config.yaml
n_layer: 11
d_model: 640
n_experts: 20
experts_per_token: 1
d_expert: 400
d_shared_expert: 0
activation: "geglu"
moe_layers: [2, 3, 4, 5, 6, 7, 8, 9, 10]
router_score: "softmax"
normalize_top_k: false
routed_scale: 1.0
balance_loss: 0.00242
balance_bias: false
router_z_loss: 0.001
init_std_router: 0.00897
lr_router: 0.00054
vocab_size: 22283
norm: "layernorm"
norm_eps: 1e-05
tie_embeddings: "early"
optimizer: "soap_variant"
lr: 0.00124
beta1: 0.95
beta2: 0.99
batch_tokens: 65536
seq_len: 1024
train_tokens: 541000000
steps: 8256
dataset: "wikipedia_en"
Below are experts of layer 4 (counted from 0) of a mixture-of-experts language model. Rows are named gate (a neuron's input weights, with its number), up (a neuron's input weights, with its number) and show model dimensions 320-479. Each number is 500 + 50 x the weight over its row's rms, rounded and kept within 0 to 999. Numbers have three digits each.
Before each expert's rows: a language model's description of what the expert responds to; "gets" lists some tokens that make up at least twice as much of what it gets as of all text. This comes from a sample of Wikipedia text that the model never trained on. Tokens count by the router's weight.

# expert 15
Digits, hyphens and dashes. Number digits, percent signs, hyphens in compounds and en dashes in scores, measurements and tables, such as three-bay, 5–7, sq.
gets: "–", "-", "0", "1", "2", "5"
gate0:504470553395452505507464481424498553507575526401485513450516524542475435539557560398430504511478467472544522454489575481475548454427517424553500515499573542451469530502494428519545537555476397492551610561521553571435548483502370547544557527544487428478637468430565629558500557468486517538478480537593489493524491468522427499465552562518423373420409456511429540462495587398431476510580616584495493529548514582399578495586484536617551466385469502558351464488530508445474491508516475
up0:491497486470559462533512551546498478539477539430479496492448518430522525406459532419474449524417474509497473486465486521538483489436437462503541575549485478491517472492508552498544567417491512498502463563521590461459613536404460571562407516478475516544539401475436430494508497436442554538492543608469531517561488616454410518562460533443506427530412473472541529458399510541503569510498617497550535453482499514447576533425570488517577477470470463475506481507533515577501511503427480

# expert 11
Capitalized word-initial fragments. Opening capital letters or short capitalized pieces starting a proper name or title, such as St in Stargate, W in Wanda, The.
gets: " The", " K", " W", " H", " L", " R"
gate0:523516468473549341550508573486563448506573513504551511560484469564507538476519570467598463595537487509467551444571486457546575493489437499496450530509619413491467495413512523530510473569461399500508476528483492545539509443508458445498533471496438487442425570555426481548485546482518587473470517533581569488485564420503502449522577501477490473544582485465507558513486494483510454487465543498461460533456502477405469548462549524491448481524454462486444539501504498454466481587536542
up0:595460505467603529571429475495555513484509509422480555543446497443495504532514513504558434492501539480535510439545418502465459506478483563512506423528517564472457617502440483553540492572506531534466548537475481434427425473390547556489417529630485512537493468522478503476534478533592582389445560539452473536541563518453527489444423530596492622552437549481470578536512552529469543534528487495471527437456598463511551440573421510512531580546465489508480477414513426509330455486463530

# expert 13
Determiners and modifying adjectives. The, an, his, its, possessive 's and common adjectives like new, public, local, modern placed before a noun in prose.
gets: " the", "'s", " an", " his", " its", " their"
gate4:457470461399499462519520437500453509534400494485444550472483545537465562447588495493528548443538476480379576443442473447456590472476532538510463528591527504504500520501472544489536500471542513557491504512416403458490579466472558430559470553460458464481476534500480463560550462547484421418463484524419524486456479414453541462496488609484462429449440400506454561461475474409495513500489527479601459513492419578562426462482478511552487420455507488498487496457441452465526458449424396
up4:529481583396506550507582517412504498462443451463543609487517523571516491486521450499498478419543556592506489453451506595538576579534465450402490589490554486459478410516529542613560415574517533500456572514483534473525560397477451496502366534514563588508511508591553436480460468475486547574511540384548533501397471486463543620554510563587478516523517482511536543403540402416480440429555437564506573482444519565507489500504586526398515520394451451445566510455626550496535429553604464

# expert 6
Geographic and category nouns. The word the before sides or places, and nouns like south, east, species, series, episode, region in descriptive text.
gets: " the", " series", " name", " area", " species", " south"
gate4:552490532565564385561474511474446564511470525549526476522461524544524498496485524502534527482451442529491534526525497543427469607474514535492519423469464478416576525476507539476513531558510532493430510593476516459439580539569611463545576608493530504365438483422490502467517483525392529494519503521578414547512523524493499530539527439490447543529577532579494540622453499433459541446529503492552527554522581485527547547504376524412558556425673522466524452497560534402520404435546450
up4:546399475472496498457404591543509487497434574513487546494526511457553515553429428449528482463423443411499493465525497415447553448515474487528463511443471469611555499519489436437515557554566500559522460432510509510432551496550555608418539555514502585483471453393503489556462527442481463469409407538499481509491463577439502429529488520446473524470621483473483519577546475564487563455512484504511485566594549531444423513458473451497421444587432474461497465365497492612518427391526537

# expert 16
Prepositions and word starts. Prepositions at clause or sentence start, such as In, At, During, On, and first pieces of split words like post, disc, cens.
gets: " in", " In", " at", "In", " on", " At"
gate7:419442526516511546451510377546527487528511556480536444478555352544465368590521456583612604592521498533523489549462458465479509470513448539458436493466451504587405507432514495483475475565496538490568579514575474436475487464593522554465559453467546435534507543453533537564462568537570615505506410475528535485448595517483479401491590500457580520553516467531452430512466436553522477412622506557454515489501531484422465529471524578496501512416522573582563474449510483493485482555528589
up7:583544499502390467469513487493572560505565471529503503483585535413534478494503434554484449565481477431457505409496442398487508528537449513532495419488568447588482544598552422449513470576563484464461519640472493541497420532448484574434520500496487526580511446500565505523477443501455545423598527532538546539533490553428449562590480527534499570565383463457565514617511614552527528561490495471503550457487416471469374534480561606521538553542496550507534496528498454530530534411480471